{"activation": "swiglu", "router_score": "softmax", "vocab_size": 8192, "norm_eps": 1e-06, "attn_scale": 0.0884, "lr_head": 0.00532, "decay_fraction": 0.584, "doc_mask": false}
Below are experts of layer 5 (counted from 0) of a mixture-of-experts language model. Rows are named router (the router's row for the expert), gate (a neuron's input weights, with its number), up (a neuron's input weights, with its number), down (a neuron's output weights, with its number) and show model dimensions 0-191. Each number is 500 + 50 x the weight over its row's rms, rounded and kept within 0 to 999. Numbers have three digits each.
After each expert's rows: "comes after" lists some tokens at least twice as common just before its tokens as in all text. This comes from a sample of Wikipedia text that the model never trained on. Tokens count by the router's weight.

# expert 10
router:563459446466532458537593415501548488593513481546479533458485508510496435474419444401536562538463545500453526466445567521463569480530478437451541462527537484431544397495521485484432493512441530563563513431569541485505488476450502461527401536426615526460545492567475517527460498463560562546545504490453555471450582498548518462491509515514519513538496506541539520443482453489493451491421521483487394557568478485456530563498581515517542511453576507646563480525367433541413459508528528472387575465453448527522570489504544381451489413394473479473453474479526547394442560555431455388
gate1:493587510484492522553513500463469589500493490517537468514547491412513429469521478481461470469432383504414576503470442555439591448516507518426547445521514556585477465419547506460469451489466517532439461536443476399450449496486483489646508495542529479453490398479509616529512498533515490519525479488543504423483458533506535453577572465457462384498430448489541522473432483563563473473491439562446630459543563502545530517524516509548499448521414509489425548556487536449482471469506508427438517563527465577443518438482364536470392570512534524511488524423501494541442521503572487443
up1:460494463533568457429531518519518486522477532489498471415527583558524506448426475555518608421501539499460475494375522528594463539563550474546490529517511510525503541474422562514561526498413495504465441470580499527454433471495555434481540469500535612535568530460527517470450545500447500438447541505427569486462488519476473531493490599430504537503435459453507540413557577483487445553544498515474456462429487559467506479490475523530501545530554505479513501509573527514459484457533561567450560452696496466475433480585532414597497463552533492525369544456482505421523454532443504648
down1:509439555523566425480500505512491595484444470554490515492496556530550513522445486537485537407509570364390540564495506507438580478595513544600576451524379495479555457512588432478390457563561547437439515470543559555486589521512504450477537510531583536511487430533523543460526494499421552591483511501505521563482583585623477504536488521618542479454466375477510475515577437585509546440495574510476446483548494528547493399513527578501470540436444465566475527464609504530427461487531524440562463551506504495515490525415479452406430486500535492447541479584480524465521505501423550427
gate2:506477544508487413509402569378608527537502430468520528460522402465530430489483555557509489549495506493451474457539398412468496583378564505568455501449535457454527421466407602544464431515478554548504425499523594502557577480441450471371507501446506522496490444502473476536595506545522526450568465432478505542507489502469520545545532586435518530480491474502511538496524473547406519444526519406495439532523473422597569433480525504535483506488440446487518477431605496462553368507500381446488526581424421532513590532502568529517454518483459516417411470428547623534540454450592561529
up2:470562441482515481447458531458505486487570506475490548520476490582487507485482526448506487588470502445531509565519530509499526510473565503481537530552428498491529540505463419605468596525469575570598358505530461486417556556596550429514503422564491552615513471556492454370524522528496418522472541532560450501525498368456439525661454537446479496500441537521501484503508540496449457486476393438545580514506608563552580556527454543426580511537496540457463561508490514454536485581515517550452486583490445402412412525548452503512436501557381543505532496473494541519557585555536498440
down2:507614484464455396372410410561513510422571564504523397465553409530467542470447466446445485531506515512521474525570572591544486598523536504594478528418453472523436545509482506352489458505570480572508455513456511463526488476548527533476520520481557516472595543479445526499499508484532425603538557555493471510485401487482478444580453529584543479521464454525639517538488532520465473584505482517440446525489530428436461426558452518522433510513528526485487482533624487526482488460434532440505430343488495541502531496573545541524517521405493507514489435413418538477521506446570449505
comes after: " ", "201", "200", "–", ".", "202"

# expert 15
router:497453503483496451561425550488498511475526580414497489368501475438485501552496458416474489406444465498514449489458441521448609532387528555502462412411492604539534368437455573470454536517517520435484524518507506476544534434524519493572520580550476513420437539530484494476459419514533577486421462500515555458503526536466495398577550555518510419402520490511495553498468419485514457517525457522466511412463506521516551568481531552574438523523488525492573445528524491502405537431554437513489555486525487471422555554473502565425535500499426507516531502579468450510550544566519436529
gate0:475615478513493430459517577480471472574493456487496529513537520443470373558471464468487503553410528520614437511533537464562444544584561479500484635458496551452532421451528454468541510568522468434491502550438515465532439453543557572520454572566547435442420455520526440443521528536561550465425469494510568483452485451538462526418490531448505482535606554532508509439504402507386443501503477527500532570565446450564538474509521462554442523555544507400550512666407404541543487503381505486510458520497437493549577472496381545449445449577522479551480444468475517430478472504447543542
up0:540444561539560469488512508495553534449503555494481577468459541511500623503501553499485405472518457431417576513452493586481476498510443487563576410495508440526486607523490513553460410506516473527475493462486458508459568461561454477491496454504440594547517572439424549555530542457503402568570494480464454485565460529513481548550538492552515537521437388489514468576482527502540464468489508528539493441496514473528465527434512541510512524500466477468503472398559567518447496631569524521499594442486482454424485506545492457482597484433475536459534545570468478577553545499472478501
down0:516443491459589462414509512557469518532432493430537528483553514555467509426427463519449557581480582523539488486418551408418494476472448462449504489532373499514510479420489445497469414510471471454484502490551528445430435426481566461448510504529451481486432491519451535486480452554439424482493494429483476517450410575425583467525578546492515463448525439537447521538487444459534538512466372558546421582485417556495484515460523470461562507510538467496529519543447518507561597476409536536497456435424545515409484561508532539452531545440479480519505474469513485519490526351509475506
gate1:502489556525422506435466487451501418456562586438455492576433476483509520487585531511384564538516496518434548424525500465642421495519519517449632512541506549575533548541501621487472493537456513525491497542526498493498509525494503505476545506475560441505438480498508403418542490470591524496414402491578438468587599525516510531477478434532527441522532423479515405455452439528453480480492528705450526596523466457461457557424547564459463535401517582457497484588503487591424538510453531530436549503503520489508491509528524478650493510509491485543533530517491469458509528389542541554
up1:555469493559530411460571463511525552472484469543581568510532523421510499588526566533467462411530462507590461479530467472400492530449434531523384483535485482438403479458510445509494472541499500502484477483425617552494501516537598602473512533593451551527466609454510610427480559579434527546606558485458553483519411551477495509491546571485479547558455443569479470474609492515447506575501552434565505349475466536494501483531447462473526603517431375539493499513537522450542500537624537499502523476476530461525473454455463466412576492423449496473444524477455478517552560479522448501
down1:479490492539532388546480496546486526525555528490535591517439471434505416564529479605488523544451517483557511540483531512539466535503552441473508543528497529399458387425461481575500488562502538490522415560452458428564467499516582515409463435445484541508424393507426469456505435539468526533464516532586481508553463558575561453450496558445502460477492472533402513517428533464513546531420501415540563458429456502456415571548506415563485460445472534432482435557476481582573490491509570523529485456583543498469499474476479476484495562453471474531446455531607564556470590460552550493
comes after: " |", "|", ";", "2", "^{", " km"

# expert 2
router:464544558514491625417439448507494538556453609501461489519491521535480609410579478431514488548447429476475504596469528396472412538457463478520567499548425546545445437476442466627517470520499451511530531532506518447486511516472501546504458478494541460444476475509452559570445571549514532495439427569412406544521522561541468454560519424422542427582507539551414530558591541476501404468521497434528577519580545482502504477502640486475566569521578536523473513510494396523520545497469465466542547551535572556524540541425470509539454509524589492454478433471407527570440435496450413541
gate1:561567554450429532468443517518482449522419546467547545585511456575532482515503440370434509491455552529493525475542507499439584472500424470515501347506482486473494570465538462548494549545519605506509474474496462537566567473491515557463546591427494490487469383440581613486529604416561498402479521551503501568449517480567444560474489397540527506470479478614511573511568531462535565554536500526521488368525431498563593444593506521453457495483423506504433499491455519460419556537454420533495407518544620440465549464391458454492436533458544498560533545502490596491465526548445518518
up1:585491563380454520483496412510490435412423466507494511523496437540537528528491424401500540503472512492478501391529434511494417504456474513582395463571553518458506450427489479482495573528488506490614511607508432437457514449463439443476501481515454460466482475476478460546516530456453475421483511567535449542483482466553510543446546399454474455515449483595389532437515464481507551568562505505571583476465458436569537490540473529496515506479405486509492521393582489500471584539476492499455422535411541478535555459407466424405448461466626349511520459493447433496546517544457510587
down1:551572522424524514436507560528425488410485468502495365560587503529545518478547514525575547426584501475425519564444472490570442546491503499474514610531458457578409488569534503463521528449578487507483545503520479458473557435433413559433499445465517579413512502522556456515487388557465492467450547504408402551528568496522413589581468454468568516553500493505409554434464508511498534475477542516430529456550507446482526488520614526576510468439502471525495475503521472512471495565516540444449473518422485554544415613452498530514484474429544496534540420506428552491542460510516508567
gate2:601437492468435574534555504509500492550474409417461485487505405456548515563583446485559480381419424452590566414467557592501456506453575547516522521483467447472568558462560516511453586602480480531521439541506353445512526507544509446450495413521509473472478523477470498529585594410495485483548485516439428507568568562479446497478457430509485474552589479470558460513508544478586524574410488464571445499443522463462506469540567511441386501474523667397522511471500578511500490520471480485577588475478506489427507517409502514602456519472458605442462468497440476541585533487405427509
up2:434549489525508448516482471435487482449477567555516495509518577472434511513464523526460461579548564525464540599484546536506485463544439503485469606481567531493448330545412524481529510393507489522435537468514601532532422508427469597464503564578548580451526484528529518516484507488501511491445459487605593471387455469511490544516521571494586512418478484568416542527475473550455576405520479580435537472581420500472521586405429539568535557552473374587467535488466493533519507497531496528439502482542547505510559529538501536408470511516574457571520545486512535488467469563611584456
down2:519575463449524585499490505488501453522488483452448513585458510573567495465528475513455570424479489484518488563417442534530532495513529382507502592492490421421496437512547524499480519594497533472478458528486427525509401421532525538512434541596522418558407566545551403543546462445568451547497463518458519495534531595496444506471532479461448443516545474540426411498476521461478558494449445433504455560503415525487450410503579552541506533546523566499582525470521490560530499462514522521459528507454509547575392504615566460528494492507342500446480432463364543512560396494523510556
comes after: " was", ",", " to", " he", ".", " and"

# expert 7
router:505410503507408420556489533431456511536469484503504511586514469453439509428539540473535506445572525511497500572445496534482505468517547451493543568492561495506600518521391480554503496455354487571535515533435535468566500448513456486535497496456531438587547489535506526563622414599433413465497537530524493405477544530475463468500553559472540480501521472497558572552459464536507479528450447560397519532486532408410520551457492436484585559384415486514582503471557527429554494461490550471524503522446485530504456465521540590546439496459478443590591529497420454526494516457547486413
gate1:498476568399476451518449445448489496533448400395528480529442579619544560416505504470497562513465363505596532477514480515462478442468547546406524399424395460460531457513461526441474553513476519537575538409477450455660512466468407456489457464495542466571506563475465528466574447562474529523468324556476410518511462491501466486523511523550476495468503462492492495489433470485491551452468475501545493545496504598494525454517401521531458496438558494443487519465543571476480499457500476463502398474476527431585527425489513535455480566549496459564392556535518439457445514538482491493
up1:535492525489455512508472464480465473534515420517572515377469428558543545497606404543575503531551503429592528512452446532395580401493413481430510503465466450479536536461524455534535536491386522428483512440510488482469511566461478462543452364459621527471449476447529511518646503483414584548450448668531490532434491395470494584542532442385462507414445528507530550496494560516589523485550466463474461465483422559529506492588450471446477547487507548465451507539523462489475564521600495528557512502523571476522512501488528496504486492447502532555467501480448537531450528489520455495
down1:405556470550520372449414520445484641518453459556446464537454434515513427493515648471421452554552456472425469557550399543502443459533463581528480602443539520549500484533451446522421501522448490483541494429504485493406397488432480472499469555552484467511537461565570479379423565491394490503518485473515506468403510501474445589527481572463491518503568524468368437575495512535597443440472461434495460460469476476444579469500423599501420531480484577511508490563573471509507491444466501466509529519470418473444557600488515589513451454494488463542469471434469469457511488522586462519
gate2:529468558448502472514522502568497463546584489483538513455519582498489497615561483544437515433405544457487488452471494472403454497505491553406439426408396549419509604485453463518504503482434537553554553589549416568523484451567449542413494530531497492530536467508494574435482511478510578611565525522490554518543472578568537481441455587431504477440510398494509489463520520498532513559485527478475505389473428622441488567516454555536540447463535505507450389414490409531474545566479507407518469520515434508448473534516469508534483481481493488443541596524514514642488529535518606483
up2:515485489526509485527504594524602497519487551520480463511584548508443550576519553531500460459326522552528500533574492608448531409562511486537533468408533578498525586548469470469483558497481518587491491535580470583514471512474485549473514495548519424452511532545508490444466536448472594586503471675450558452490467538534477464512483494404493450495584521534576494545502505431541436505511488517505520401479461552466534557508516571584460478542560454467429449538489519560476454451439516428523461500484489520476483553497428486544432515459454531561458557462522596555506539561553555522
down2:440547455510489430505417456561378452573474512525575488507577476492421501468511452545435493543432467512462541463515524539441481462467520498472531525491550478545493614447583415611520581487462536615506555450492564559559486470415507434538488492519530415442599445453492599513575482414426532473513579520517500563471484507503526588508467520418487470551531456510561442515437389470535474542502461454493504491420501534520540534504548386568509424672537455506481550464536464591594541521499584469517517496506583499551517513442420503545504618524568594557415493512531551568496563512490481471
comes after: " |\n", "0", ")", "\n", "1", "2"

# expert 13
router:556529568528501481478528472489499414493500537465427437477507447586555469480410459537507506420570501490504582434485424473512576542559489472466507479496479475565514530570552498520549564498508551511491529430477408481479441516471652618466598527589372448596412503485508432421513564489502471537479540439549524436576470478520528549425515507474476570515507421487423475507549493450520471458491470462531571509498513505551462479435517550431468471514568448431467471453495490442573546536499455556509567548505498544479473468465494484466483623453466577444442509518578497537418419538561514449
gate1:527515454498532515513548478420524464504503505521494551632378529553546460517484453487533548414400502583478470388547532467425563460473519516520519560549465459459515510480525496504408464446443428505518458541643589451525510525495562496474449435509470405525585419511508529482515526550431403512451548436565428479437447520500580499515458657504455463449491576522423485548496525449480451504507499464408584492564517563563595595523555517502469509561487576501477525475550432595533458523432474441455639431484493454575488519507443468490489460497461449471522506603516562523471557468485415368
up1:531557500498474532538515497551522521538535566490422474458549499485574455499532517403509559552598494359528451577531509477466472577579406505528514535476535535509438422513596549449513430586453529480565476518476462435413511574546462452442539550496504497550446573533456497524476513501492583585525594538400548502457461515411454597541544395469580473512507452590535521532578468600461564472458520485433461446495410490476552545473395444526550480551438424563508428503447504429414509492550538499490483484479505524501531427494539509449497563424504491516465453496482470535411443485474554476
down1:494506533593506555500434548473455456554474592443576482553513497520485493500502582539462443547644412552450530560611421560559509412491489555485506549518492518419496381477508540599526493503500487466447495530484525628552612532469535492563482557497461506551524512477532388520469526471541523428531549507503535441504444569470473474534571507539475531566516519484566486471580499471570416481583588477421574547556521522540498457450533452464462560492424548541443455412496521457573433531538445512499483477381628544458532549490441485620498467465511546595512484575420470468525507523514480544
gate2:536407508476449507592499450559453542549535545384544601514400494437511514518565521587478420446502484588506477499495559472511527469400509517473497438513480471500457550531460528467510455456559463505539579454414506424490487558545439444448541465502372620494574428507547476548569451509506447414509514499458478478545491508429470491463399471449489479531524534394437560432507518544457452502409453424512582521586424485501439457481504508521479450524522403354407482494548525588526491493496582460442482548570557484521541509405554495535403497546512513534516464536469480477463395484456653555
up2:522441484530520539528445531494550476457544546468434463584463483403450453433478514477473478464519521520465481532395570484515539520447423671524482526436395548431448564509375417500566533489559492510562493572552496420466486505453594590506478451540469622555558485500547493535520471512544457545546523456472519547482510491499429504489479486529508578580472505450420510495585519509508490484457405430523519499461423482420481537456525467526490386504519426431419529476491547511561463502481481557453469443573459519461522555410514494523553452501528543445512467509491462461395415497528540491
down2:570529511552416447513587542488471518509526471467444477468543493498537527469502480528548487570570466540527421581558472476401578481459574516508515529540508602470561485470459472507521598465549525531391494566548511495458533501509529477472539478502466535569544392470460523513552507402464413527412474480560484472576506445491511467432414473431427471502495588505544499488579460530511495438534492584460519557507613483491528448612446537492451563431543506476420459581457419424456474564622392541526355365504473465478530477500406487532448562483465567490514477505481511497516545545519543396
comes after: " |", " ", "|", ";", " (", " in"

# expert 5
router:449511490531552491508556485618608457491497503505499555615576454438459549517519467474496447448484490548470527467555473416439455402442445499437553538433543491462587474669486561424483545532501512479404520569483458500491551458427397528501403475592490533401575504475469574546391566536569475479539557448444442582629479538435403468522470434500515512479495489571541444526513595489562556502502523536519499569443509434491524424480443466622530429464502608463593528524562518523467574431507544485526485502429454474527566463571524544526562547471497545520458573600451450504498546548518505546
gate1:586461519525514354502596563443483626436511477430532461510452574502613446567570479410430502470433600513537402489503523496504525493543506518552470499466482511469570533555513599425480470462485582526484493510386500522524518418482442549477654675486631497437496527473513525462533501556541414472509539519531453512573527439496455464537477434444509571447476481471542537498467494520572432456549465445454436563431453513479391428510501475556476556497468580483563494448563497516531446551579406565537477495475534415463565576447443490446486509507465464485520499497496551513492493589457478440
up1:461523508516531443585528510509556458526492504461434587387408525601476528460644537492538505580520511440567500487455465460597478535530483410533531481502513467481519442608573497523513547483497447515467424497495555462408542453503558494447566505506537445492506459514533500496585569456548662577434514549473511531541529522525456486543515496558499510496594576462482470538533474583524496461516457517554420529440519466422514474489488511528553458509530535544492539474537527477505608437586504508522495490541544483512462523472465506485437521459473500506421585522483595599425425379455511560
down1:464465515483454493507591474512481465461572487496503500461448487470453529469558423475477532503484557480468474442427579495534436585512568479495578556548530456576488476516512525546503557486499534552479504450544477570492548444468495492499500534511464559517509491553523357477596474504535493474480429558471619529454599494504434430430563526476470434439446450531553498513562449452517507427539532479377515504493501454477428634432461441544484541464494425525507615539550528463439419476500524470468467527493525585530456473567518535446456489534505391540461554482515499542445502460495451393
gate2:465519426568475471469492503495528509612515560459480528528428542495559511468427558429523537441513550442426490499487587488409574438548551470452468564547463503495473454552463490443523553569514480459445417467455541471483480476414467445484435474449565561453490524481472583553508477459547509438527457380472503577476390411529499511525501598524467432414617509548511439487474468488564521503505479463498454492555523550434516509475458558506550470496452450588525436473418581497445494544488486515398510459551444441559540521468529392557482465426601402476499576593349470537465539463485518380
up2:486555378442408509465463376465458552527575463493425412459448512473524503543485363486500462529490607506513492541531577471470464543461542469520502531531448426461539489483552573594576399585540534513342509508447449435483490499467603437477527515466565568491558460453578499480415547479521544490567564510429504462459520530540550434449586557609442490514571490494453524498544512482449513463371552448452494473541525492472546535483498449493515537476493515546504524507447527607483493485538534481522401406463458476452521492426504507566552438472512552453574457535409450599434555456527469471
down2:485520500486506537405582466491524553487423455487509459485619552511417386503457542456435539532445441489488480450523542427595558519540485477487544543418613533468513439458493560498515535473458631409451500480414586448518509473459580532520460623516497477593564512486512527514482466502486409600490507521540444494542615394494552578502498542517509551536506467471426582517567441417523514492460359472530486548532369435522451549515492545524499466489540517545422502550512490563480501489471532394532428429514477528548466465553534543475503398490449441452539434505449415442480524474431477501
comes after: "\n", "-", ")\n", "\n\n", " |\n", " ("

# expert 11
router:591520483501455465413515421487478420524460498543487445618514443591449497477523450599553535523452522513541539513499568460470476568495508560535474509495394537440429490530454509560499442401506513466549504486577566535463436544481545520499441482431512547425543525446427535518424481547518619472566382494505481455506513422531507490490472485521450510510566541504511474487640509485493483490482454557469502510366471539495489462497594515459535569552523558571462551512497434561497586480396514506360498531559496508514470536472568455540500484432502500523467473534461455536551403531455499423
gate0:538529503481456471557474532536459380529496390463519491542479505530562440482463476450518548519572412554479537558471496531469523476554449582477504445466591530477482475356397592514489437567544551446451513525534448447458562494508538501466426485517507564440517463415467481502539434468514534434551447498593500523509404547405542564454542483422546522560532500428573441490519431474546477478507530534622449552497510453512480502555551480426517549523431469523589517510459492541499625569491513645516504491430562462488536496438559419501584564457487579507467492424597535433375554497483502539
up0:520555439437496482537444519562513591432538539595514473549477485508459528525527559521554554495411595489505475528501503521517489453490378510462484512500483496426398501513555463547613442504456453499539412512453462463436432488548489490454517470527429514541548481467476514479419484499534534429515400570442502506573557454447475496545561423397406363492541502542519431402505536558517492399463555505427589471489539528495496486401445438498478597516450407433521540537489422470520472506582443453546430453487514550493466482586456473405506422526458582538484401436521520540600357568553511523
down0:518458504464501485368446594524449498477433460494547606505519477489396549470530541426522498586478493463458585403518473386540434494523568470437520537606531533364544549495611505433497582546437466518456498536440493476433520421510457468482514494475623472499462466559557481494509510562438494596404434466488540469530480432532475431522486424500466528510511493548419458465508543468438465496466387497460438491467441506505478554502490473525653440506570536390466487490464448543577411533455457477578455517508533457516514404504488503459438570494602455504488534517499520533510569509478447457
gate1:546521473530572518461548483446556449608542524502583413480491485586452459553510536518494422386368483548515488510515509461546426591547466498430507527510556473531397520447500551445583472523506573515412535517635518467496476456574516582335509519537484504506487612480453505599502494478568467544459440492520462473454467600596591465527466503500552444419498473510543479481396547387580538551570571541573550497515382523547471514532587471537482479455490468406573458456500417503574515452462550508554533437495497482440553484497442553503524519499436629507516472456538522502424545446529460522
up1:439512490461476504498428491515517551457458443537484536531542561467482556425528491430517549586601519513548551431517505465482453449519500510476503508480495570466622455503457450561461460474464482494587535429333515536561493548483450348578448530442529522482482379464585560467503564509551532520507463491414441533521526487421411545422518519501475577558546508486423459483522423581411534473491454426447541471467571467418528429565375451485469488585483485544474500558481600497536554535498474510504552655453609489534441484562504521459453504471598400448510545513551425510491507557478516397
down1:479514377485503522534530522452495549522421476522547555507559568555551527562471405583511490457561524431408495468440521516523438453455441563522483542431494494444456443419527464489560364363511392519564516314412525524482455493558514532494514538518456555437464407519517509454487473489457391499507466519480509562480474575494502544512437529518500504509501445527425381531549452504379472527532368441472514624458476458483474454509464552597478489539474467440516546526487580493603514502511465497520572467475537425474398512383486558492548488604599410505504476563470519498454515488522530552
comes after: " the", " a", " his", "'s", " The", " an"

# expert 0
router:406521459555530623528484635485461506526582560522476560512510556544519422492438504572440530441512499418555541437546474482611495536520412436533425454550531487550521529518528503440542478517506391436500418460492506502583600502566449423485478517596527559605507460499508422459507426459494393510451535485442515447407529556507423472533430502520535597552503465421487437572484542506494571502523461404558480458522547555507470433584515548509455418482437493491500457490459511421467461470518437561510468511541548383524589456512431505484550530454459545482553552464568583507535503451427469602
gate1:456523466455581437431484427537380535474493452431562464510441475502435511617461414521411562498528501560430536524415608531472509477497521516452544517485515451521535500499463487489547471557580459443472542453573507488467517532524541469516451459499545475456464483501501540491463480424546503504409595576459406514503430497489505551477571453520441430495497428482503488488528477501439627453438487518504502537447449569521440542523569475530460497479494502483493462564463547479564539490536484516541486590500476587443547501608570536497410502447499547521496508447511508410506457475487464504
up1:479496533544560541567571558465474450488551523532426542541514478543393458564388492399515508488480453541557451517498442509568427572513438528443470518556544585544525501550533574517441525455423576522502525589514479564474562453439558489468526474495461456522456563500505502521591536548479506559474552437435532465482506412486455502552533567558498577380449518518468496417487501498600407508487476451499440421578465468515508455486504486462513546503443466468495516613436497464476556536431564536573544584482398425580535562476415552483491427647460501602484527472586441505538517576462462533
down1:476392542490432474475454503542481496491508549501471581499417482478481582540581518536418511428537480551564587483543448510510483452583532486504490525399467514456537446471468485440371547475390544577604534471489510531485450553507451474508504481610438406495450568464560519409532582498402486451481492511518494453463568517526414460446539558526492492536439482483505436437451492332509544527518572522488575505472440504590531489475573526504500497605529568516490558511508556484528526511486522595420425435507490450513379489413412573512486457446515488495573546458514474496508447605495432557
gate2:564513448607518517563479476469414547488572431526537486537443425510542553440462427535565466485483522519517580464516424496550436493574506488483516603508464385454451508521457525432498476486413492460426524498386470651560445517509539582512514477458489590573538558487522486510476559539472512554508465605512514513433390443475499393448563481527435498532509542500440549541517477446560445465561461490516452461451487417530425506491563540519541520546480545564458533489518539460484501610479409479422504464485548469618440407473469559538422413475410429520427536529468476586511515461501481475
up2:588442492488507462453520430487562534429431509471514576362453548472574445565557463458426530488481526424518467573533490461581549487598547447493508449521504517447481528429519492509492465577485528542415559476542484420491479502538445576497460497496425557469522526464485464569423488450482502520419492467544577474476501394528584463528473534473475453489420621462572504460621465508579467524548587462459534465531480477547573537564458518486509526464460503459552454505525455498485544477516498450510488577437402514517466527488601473476417550508507601561381529497479548420549462526495562592
down2:466452498528490532444497509449480511436525437487441478546486526552511477539436467504510596504492497610419475568484566556476515424433585467556553522564498544511501538523404521442450523495470547428438412406554500543395557589438432526481477473500574622541511474573491500460465500521460533519460447532441519518466462502411541475530565571491570579479521479556446469447447486564554497462423513445533541568493476453507429511541400537507473541433555534517485493554461497473454508448533538447418467472535511547461494590446429451458456458461459573538439492463495565486510498527514475596
comes after: " the", ":", " of", " \"", "-", " and"